config = dict(
    n_layer=11,
    d_model=128,
    n_experts=128,
    experts_per_token=4,
    d_expert=64,
    d_shared_expert=0,
    activation='xielu',
    moe_layers=[0, 1, 2, 3, 4, 5, 6, 7, 8, 9, 10],
    router_score='softmax',
    normalize_top_k=False,
    routed_scale=1.0,
    balance_loss=0.0193,
    balance_bias=False,
    router_z_loss=0.001,
    router_bias=True,
    init_std_router=0.0301,
    lr_router=0.000863,
    vocab_size=8192,
    norm='rmsnorm',
    norm_eps=1e-05,
    tie_embeddings=False,
    optimizer='adamw',
    lr=0.00222,
    beta1=0.9,
    beta2=0.98,
    batch_tokens=[16384, 32768],
    seq_len=1024,
    train_tokens=241900000,
    steps=9856,
    dataset='wikipedia_en',
)
Below are experts of layer 7 (counted from 0) of a mixture-of-experts language model. Rows are named router (the router's row for the expert), up (a neuron's input weights, with its number) and show model dimensions 0-127. Each number is 128 + 24 x the weight over its row's rms, rounded and kept within 0 to 255. Numbers have three digits each.
Before each expert's rows: a language model's description of what the expert responds to. This comes from a sample of Wikipedia text that the model never trained on.

# expert 33
It responds to: Periods and quote or parenthesis combinations closing a sentence, often after a place or year, like Ohio. or (Italy).
router:149143109126105148132105089137155110105156134140141149146113154123147094128097143122091125136133124110081149167098115105153131141101131100093170117140122144150135152107110145152166093109156131130147121153179086148129153137093154168161143164135101123107111125103141144135123102118096180143124158182155134132084084138158133171147157149135144153102118144095138139071113133134109151144093
up0:129148120125111085092122128116155131082115124123085125118119132145096189112134117114121125126135116150142172130134115121154157108116116087089048074127136118145119162157150120152119109157139166136131116144133105145159118126096142150119132135162119144144136142104129148073151113197145145120142116158122119145155095109137152100119146124165100149115130152148124110112128144087149147079183
up1:141097143136125151160121132119084143090116115122171139116114110119131075110145172131109137135143143135171176081134071126171125121089146117097136142158113116141122110134095111132065100101091115126106108108124124091137132088098157098123104121115072127130108132114101154163126126150132171113147101175152127151146111102156160133159117148112161139104131118117143170121133099148117113099111
up2:177114125135115112125148109136114116124100104106094098139131129103143119136133163160172118122143120144160122119132165120121139164051127122146113167125114115130120111147075105116164106130096167127106134156110104112110149122137149124110105127137077129110121127107161096167124125151121153128103131084105136151100119176154125097188161181122130124122150121125122123167156101172157107160091
up3:147163162119148133111149136145090147165144118130139166114107130152111120126093119108148111147120126054076160175098110120184141121094134131151123139183141131136122139124111149138103133156133128131127140109154135123122116132137132129144150135155135101141195137086129161144101110132137162126109094112105088125110093106161145095091117138110132170124190117167093144134111099148140132103154
up4:087100110119125119120129155114154171102103124143131159131124141140168081124110130112074132129122104142114159112115120140167171136146149119092166146147157120152161126139152096142142152166146103160124077156161114104174151127096138141124076171127116109130092114126142158137112158130123126101118113155094194145128066129124078126158129138140108131130155125105135147119126123158111121091120
up5:119099135102097173109157107126150106106144138121152138111140126093139110134095079158165140135136144115178177174091101149157129103158105138118136077112122104109124153120108136160133128101143106123156090118108095152161123114151160137140115110117149172131127114152166137121111133120162123114126121126108161158128189137102123183128106135133166151172121150142179100107114127124140167124152
up6:135116099118148107128122117125120100076133138133169135106125130119129143120139097142110105108134118153066093088108173108118109111126120142123134084117170131157101155107130123155140142100144129082125128170134129149133080131157134168098141087137143109084146137132095121180196143142108142112138127100126127112115161170107135157136160101120114162118137123064139122076101145136127139147108
up7:135136142157100120119143114137083120134118117117103144139135173109125154145137146155149140157114136167127115129141168169148157113104127101138051131159093142101099163122122176118128130116112135148129129156147112095122123141123152133184143141113152135130110132172145100151090127152170159151107129108143106095147131162160179146157085153146145086175118101144129106171138134158104146111149
up8:141112107102122173138145148159113151113191115113095149116112154144119147163117116168164147115109122123126116158124147132108104127158111117113161146091163150090121164124137161121132137096150107116129136155118138170124191138165162131130144132143133133132094142133142141167152138146102093130138142136142140104121152239133113136075127141141140124154165122153150146103113113138134112152140
up9:101121114121098130126127132093114152148140167114157159149119142113097171109127084133084136095133124122105120141126175128158141108144098144165145100141126099118137162117147124153133123134151110138116145162139114135157145121110157130114074135113100134174126118138174165159145155156113104125152152138057142117120142154168120127128155068098083139167094114092141161111115126148116139135179
up10:176119175123129134150124138117136142136117138120117111126135116149112167128129137152085148152128147069084116103152190124163155146130137127110120107166128136156182165113104118112094084121119124139141130087172142138135134136126137143150116179142105083152126139111107141124135125186144154132122103128119074165141107103119107138122125123132119134138079116133177137135112147102122174150070
up11:087137121115101155156125146141123087144123121140148163119125108116114102164132113138099120165109130122090157148120096116161119115151167116073146114152117140120129121132108121158112210134146150171117172114164136167125124118112152105164099140134096140183160114106126170156100113126150145094076173162120130123166099097166118100138109147137148106105136130139121133108137115127121107141104
up12:100173147150138116119100145103209099118126142137136127150112140152178135105134115131111099126111117101136173135120123140136124119103131143147157118106193134119135156107117145161132111158116104134165103135136132113122115137148110162138197153129114146107113122140124139110119148137143182134117079154116158123070169143125150109107140132150146170135149155121137110124134165121077163180126
up13:115117123104139072131150200170118125130138133109135096182142153117102134143146135109138134121160149140129094126134077119087088114139129160126108109103147112156110103148121124115116127128131134146089114185123142109144103117130159114128086196134136147082146107129144163104153117117144118155169130132113150118132131141095150146082123098059122154109091145136125101160135123132119145097123
up14:159125112158131122160166136113113123146194112105119107126118142100111132135116086141132136104129125129132121148122182133054122154152122128112147131098117106103130159098118113144141146089135135094125167116117139170173146130137115142117148071141185123122135128108101133152146147117130122138139126097138076123123138173147129158101171108094138152106140116145165116074085137115175145157109
up15:105099104149132167125109155088089120143114131146166154135103129165098150120103179132146128116120096161105097099116121113124150124132143144141100140142160127129104155108119145107113135077159125099125144084105122120130143127115089168159137115113120091065147101137123130115130167142130155165140121130161120128161155132140094121103084152105149111131134157152161088164111062148088147128134
up16:121078147144105091174088194118127134126133133078153098084117161118105157108111149145107136143107143123116099133134151114179088149105135131109109116146157116156090144143151099130147115131157120124121095146104137124136156140090142124141130150104105127159133143120155148111134128141134146125154129129155108101164075102119136075067117085185125105111160155152129138139142130115140137159119
up17:085130174110114094160123099112132123126098120173096119106119147130112109141135133147158124097132125133145109108131065142162149123151123112124121164086166095151112100160132109123174115173130151119116103128119111125114125095101110120127147145133167140132124139112137150107116121114116056151095153105161146142151124145106121073141151100095117187107081152108153130088113106122103144101143
up18:128130139123091098132157097089148124128107136155131136109146170127085127128169136133114127078126112162125117145122097143135135094106140098106092154150179103090111137128152157144125139136139182103142095127134125107103118123098098172136138118109137127079102140114097123097122109149150155086102120143173140189145101164167117130143138134089117180145131131125147117096104086106110167115127
up19:159142136140102118149135131134112142138135131138142106154126139101155174111154115101070108109119104148114103163128140109095105126123147099166105125144175151150107105116090145129134135088181122099124131167114138115105109105177105175074163104105123124140137127153148112167151135112142134125183133092087150169115117138134129087112105102137082099134097155165111102149136116137131124119166
up20:134161155128128098124100104148148106146156171156134116151131128120140094151142159120170144131123129149071143104137092150139132122169124159137165118201130111128146189115160132148122141122127124124144139099149135131123156143129160133121088168160124103079148095139108187133142121140125140122141155105132090149127129107122128133103134154063126126060141141118104112162102096116111138119148
up21:125119127113116130118092129104094113133089128137137136122137136107157138097143138127116107086095132171112108108135167081120128111109119081160131146141149124116159081110137122134109119145115150131119118107127141118121183135131100118125108094085138162090171130147106139117128081125100069141108138166141155171145094127176112084081097152099155139138135100124124122125132052124163131117118
up22:077091145114122111138129165150128136151134098127096130161146162107128137125144162098117101124171119152076127103132136150139172157132141163139115120156120137121111122143143109086098105150104107105090145114095162097131112138166117135129149103142108107109142101110109128104142088172109121097137114155113092131132146136123110137080135140064103146096133211139152134141132132132160157098142
up23:095116136126175139142114150134147119109160120105154125125141158131139064124134106154151130112158138106108145133090111138115105116192104124112131142088165133112174113103087133107169169133161119126122112124104158180156124127105165187133105129129113111101160133150123109144133086129163124127122111111139100130124146106083139135101171143117124115116114105079084141102114159096119120085108
up24:132128142131090173143160127112124150154163114154148128141111124125085146151105128156140142128109142093094165137136143159137106152117142116135153171092135122088147193125138141146080163105119141075157114140114135164148159134107137099128112127108131119121115143113122153156111163153163107112109178176148135109153163179152128163109151124147165109130170119141141127097133109089138127173112
up25:090080119121106145126131157130105170102148112132118145127145144119073130119119135111147122141116146137123178179102111123179097152138160080069154162120126126131179167155120110143146101163134127151123129146126108116142113141081166111150112095175110106089099135147127116112138129114171078115125119140155101104152095109140119153144122154166153105140124100157126128129131111141117171144120
up26:152156107131151134126125141126136121072151138094171124124109094142155081116141111128168137137110165124138122146119093101159102130139137122152125138120093133130108163140145135090168211106138114158130128114151129101135128141100134130146145132118159141121181127138142124149122093108139123114135106125118153134170130100130132148171144118155139164076164116079138163096107141126152055107099
up27:041154118123133127159113123148181109139134154107155131117153152103105117116121176102119147137148134145106128110148096149161134133118123138111131085207174136138135167140115146119096142107112137153114146096157117100145147155134154101122070155145108122111130108124135154113120098174148154124162136108137081160136129134126128137106115152093128160086141140129111139169126097124115107106114
up28:133118122074102167088142092164178101132101144120149124147130147126107131153132115121166097158139129111088180196072116122146125131141110114137156073155109128136127178120103119134155132101100142139146143105146119129109106138170158116144135129165125167100161126132127118126093138131145124108145150100094121110129168125162116144133066114129161127140135153153111118127140123088122142107162
up29:088169117131094106108111106114163099109101144161131137158158113124117123103094130156130124131130127115129192131108110141158122134125118142131118128164117116172115148114076140164166191103149153119137093123182081168106140143103136113116163142146131155142128146090143160146092084112165159103149148167109118126136094131135124127143089134149136157150125126121120125116149157095112155149162
up30:120138149106116127149148104108130142114140156129080153119148162145123141152139115120159126071098132114158174151133179138122121123166113125122107141129133141059128109124169152110110135177096117123134129113115166145137105157149154088106127121105125148147127134111119122108152110179134101111108178108111156173194160113137132169110132107140108116130120176160131143103122120130141150092177
up31:115121143139155154106136087121189108138091160148122103175119127153115145134125139121173123121140124147062125149140116113183152172076106140111160144105123127165136133103160123143124178135137183121134130163099072079134120146107123130113136124134149132131127116135166126117122091122154108140114164116083138157132109137152132151134164129170167099146137136108119134118158121111151105110094
up32:111137182107123116122112119079132160086119142090170150128150145114109105144102063118143147098141099121143149121176116120143174129134104138117081144115109118131132129143145117112129091160173141126118108137109101151146106108101100134155078151135152146114105116100143179073123140128120126153137120117120161121130088143098145125095139064118091177098121147107105135150128143125146144127145
up33:144065132132106160131097103142106133113166137173080106150125132109171158117115123132091143129126089102123141137129138119144105177146127140101181109141164133110125169137150113106114126122170091135134125128134111153148167133117100110149162160149126200117119148135167140128144144125099130129146166128124099148160120140140135136151132173180129094110075116166123148112115141096150150144130
up34:135088071155083086126132106149112119094118112161124129142114126103141160138120172111105113134175138123145141147148154101134137149100109122129090106128104120132095144120165127151117081139108152134122101159136111097152110111123144093136094106138122150146099128105169132092152121126128158155082097088142145123148132137152206113150137187106133121120125120118122149194138137147140150117109
up35:139102142146122137139171120072122134142106100108086174152124102122170079106116083147073142124153139104137128107109149117058145105136120134124152110114145139119149164130149116122173137143156129111125107187118137173144173116095146150109132156125126147122098135123139151123141166131091146121109142127144155141125082159110129128160133147131114131129092104142172110092134160132140134181111
up36:141102109137142177129121158086099117128098155146129124160095110129084165108123163110115115133133119148146107115128158114128115169091169104143118151110149168129138111110121138140074075128147137134105126152113136072137147115155116164106120122089091131107138117193107112115138150153142165152132107111154092149105102129157150147142111142131142100125115119132107095178177099154116137132166
up37:122133190115089159109169103108167171131137144152100155140153078144144171116106098139096131121118126091121165130104127149120163156129085123149187104132145110142133129117144138127138134122106099135133113156118120130142168117153128139135101194116116128095088128111167135128117166126094123118104124160110110159100158130151127167129146117142096185146178115118169114129136141126140112128106
up38:141143073134142093131111155124139118159120131116152140167114129159127153132144150116139140133121128159114121168126142085126107159100135105127139072098091108159101167110163124127117105140089139146136113133129122097127119124134150135107137107121109096110143115073160126139145126120168119113135177123112092138090097134166160122156179170102172129107160085115142112180128109115145149129068
up39:120159136121104136141106155132126131143131184152105131135129173120132139143128163119116123160110101095090134116114130124202135149159152144120120117175149112158122165131108122130086068080103106133125127097166134108098145118160126127123108170159096116144136148104098124099109098144134164115163144151122112118115086109123090111097109088120131151091135142145118171174148100113095143126150
up40:150119174124099092141103130100133156131087127095131141138130095199135161131127115114121126135128100137154110121092083123154116122084115064115121130107108124150110164094107150102127103125149170158113173091147112100135115131151112160153130156101126138149144091124151123174112161083154135129117157120116100156139111134181099099124118140090104144143117143116098121128127091157109134102108
up41:164136132109141092157146162094137159150155158106153097126155157135113156123141134137144141135118137110101126132079127138182117131158116139108152135137183093137115167122185110177113136144120094135136079132149145097145143098118134165098121178095153100122098146093151141102112157139110144118166167158164132093140093123126075146094158144132130122104115121109161127131128127155101137133127
up42:121102153120097187099152162171163141104102112147108151105106171121150127125138153130100114155109111093105155154101141121127143136152155105106097149113152141170087131121129152141151102094125120091144115162108089104158119113130111143136161144153134139124101130138086067131109126185119146093116105151167123110139118159100097111119122103131120113142113130156162151113137153086080120155129
up43:172127152122125112106127098138109149089132105106147087140116091155124109150149141123153101119164122114148106142109110113095137135091119054141126159106104130145124082133116137130148136126123157132116127114125154152144132116121081145086130093160145154117134118127108109153145174077131122179082082106099128180158114142108156082129154170121107122128112118110084161138127111151145117121159
up44:140113146122107162132145144108083137134099145104137132147125102113151192099138151126113110128131144123096100114099130121121103160085152097170094132092129119190127178097116136134090081145106149132113147137095147091114148099177125147108148118127132106114123116163110108153145136072148145136128116076161114161157093142170138130144146175128103112124096109127130139153150121146123109158125
up45:114145101134119132090109102126121144102109106124133118133147168110110104126120047130156115108125142141091114109130079127107136125111101138134129130150154169108092110137099127090152111126175110156134122145098163144153118131111081135140085103155131120100123146139139118107141119106080077121142121110124170160122105109102129143112170134080119090120100168103120107107138061110143139119166
up46:137122157108077114116128173080103128130161162153147194116114112170100046122118125137156132116139129131108067120096144082092132105132165125136118124104111155149167101114107150101156167146114108138124089102109149140113102122168094150102111121099135106141149142112151139171122112138129132114095129134103135147123153104118125085072147129116121116142140134119121139126141108137122118097124
up47:121155140104138123159140120091148132128107138152141136101134120145109078128116089110134133099147137130137136117158056114133082102135139107137118128113105124174101118113131134106116120142144136100157112085115157152137084125081113115115126123109138156093117132112180130106140105120105133134143122128119088149116140142113114090100130144024119103105104180115132105086142107130075131112131
up48:084122139122140179131142081136169122150122161116092126187150143124110133120145107118069144100132137104126122158128131133091157097138111166123159100118148117127113103106120130115149092129145121129122153138130106096120141116126095102138081127138105106158106121121159108122134145135118085126169140140059136171126108120114111164155123157163134134164105148101144129092142131119158118171060
up49:145141130128156135172120157090127107103103104108114113133147141137123144127129126108120110112140110128155147106120189138146075151108170108150140137186122138086140102119156156142073098167136112116115123151115196150130105133143134156122110091104114166143115085174108125129123128141144092111097140115165144186129148100163130140120142149120089124161111103148127117127092085143146139128156
up50:117136146156115081144098091167077122115105154143138112103115153083133099106136118127142130126126149121133209103143144164099132128141114152114096125130129099123130137119144132117102141138121180137155141116153131173128169117105185115153136162137106095131103098094164150122115118130130162167129053148168112104130128125164155106118155121135135174128127130107115131142108131144127167142153
up51:165101114094136136125134161146106149130162139151121159131111144101085115161136097145119168149126117133159096159121155104132102122150123172085155126143110114150163175109158087119116089097170093124140111105161134116150130147172111138092108159159106091124129149133127132135111159138082112094131148111176134167136102121141102148089131111127133110140136117127147150155102117179158099163141
up52:107108140132145190102138143103145102133137110188157137117137119133146129124147172132112116155139087114079195082106089115187111116191117149124101137185140131136129152098111102139120090098090133110133118161150110127134115116141158132085149137170129171157126144153117137124100130157122143125149128165127137144141127111127105146135099134138133140137083146131136131102143143097137151101136
up53:086142135130113139154141149125157125107134199121128126143120143107119152087109108119066134131120128128111126156095075129125134130117162136130105116141163125151095117135134106093096103084119151138126130172138133139124130109150141135112164137134120091131146099158111090114140147138131170162161135117165105128197051087118111166122115114129137152128119151124110120155140134126104177102091
up54:093152140130093132165118172177099141145146124102131151118105135128133154143105150118091144150116164139110117142132128120154131116170130121096161135165117137122144132166074138097130134130149129171118125133143159105145163160158145091198158109146085117099154119137150158106114140123148118098134130153130150124182142124162115146125078093159132122119142113133115163133120121148061120132173
up55:094141149140133078106103112145141107166162149123161112109124141145164112121158134114134122176110121085151210137143130139087137099173132151111111142133169143102146140083115159113156122117114133113117151093148094159113117154164130148168161160143098106129138117123112129149107121129166168179116110141094156127110191143107107107112124125162126109135127151094104126117130141122112136135141
up56:131146160154140149103166105090154119158129182145114129163124120157146143137129143115156117130152100149063156136085116131136151120128170132152181106137137113154175139125092168147170142149118101126134132100153102071116137135172154115120149140101129096130123130117137142172148092169106123124123141102091139183104125140137144122171148125159131100118164157095133127113148107130130129126155
up57:097139168144130153128148164081108114167158111122177111152121129122097109107132140112115156117142131099179157125158133155095135135201104111163082111128141122105139135137145116137072105151115095126127132126130142155139098146082111117082140126118147108135150142151128145118115135139146116123149138153158162115132180150116132071107125097084096129121161111097122135147109152133106117079153
up58:118110143097091128137164132123105166142135117146113143126141122103134128176105127131163140161108135104083152135108075141195129142162149110133160095132140123143128192118114141127118116106109126125157128110148128132143119145148138123146219136115095111161140151139131140102128135110145080112146160119170110110106131097152101137177100147132119108132137123145158111144129069160121159147157
up59:111139133124098137132105138107095159146130126125137138117130164158046131159095161082153152118132123169136091153116127115100108133141121101137126143118140120094088072148091178129135099142140173149128124157091128101145162111092111129126147143099115168154160157129139157115120153165119071143174152151131140131132123124126131086130097134154117116109124155100105135139128140132154125107178
up60:110102103127124095134135107145167111104116132149131115105103119112116166120106168117145127126154097128117169104148116130152119199153138130131107156114148124162142095139121102159140121171122123104140130132124116142157095126109101109099156140127156148107137121136213124135138106112142114175141102089086115159141124125080190102120144148101161121072100143145162146122168135109141147124136
up61:073084095130136179154124182141179151123126127158094130143125145127104148115132126139110121143130124078091176148129113110117088189146121107111110111105164093146164132142133125174108106085109159116120146151140106138124164128104085132124156156131112144134115143133127112107117142102152148131149120146108090131121097198097130149112134148089097112130145142152146140110134149112167128134133
up62:130117145130151146160133085157168114121102122157139115097139142118110139142129119109133134122132110156127136107132125137103102147083128108146098207108160135089109103133138113136081136119125204081111161133163137098111107122088084138104136145106164150110164112117098119097145130129129124146102137116139140167121098160178128143114121118091131139155065153145124146100139098112153113149123
up63:144132082147112114159120130109189131117116129141129107121136166158110130104114085107077137151109109105066147106161162103099093099137127105116111100101111105131097116100121125127145158130171152106135154116142103139133152132118158162102070099144181102135135097128165131126129102124108147123162144166145099119134086133115119118086136086122105168116104124112120116096099134120106154094126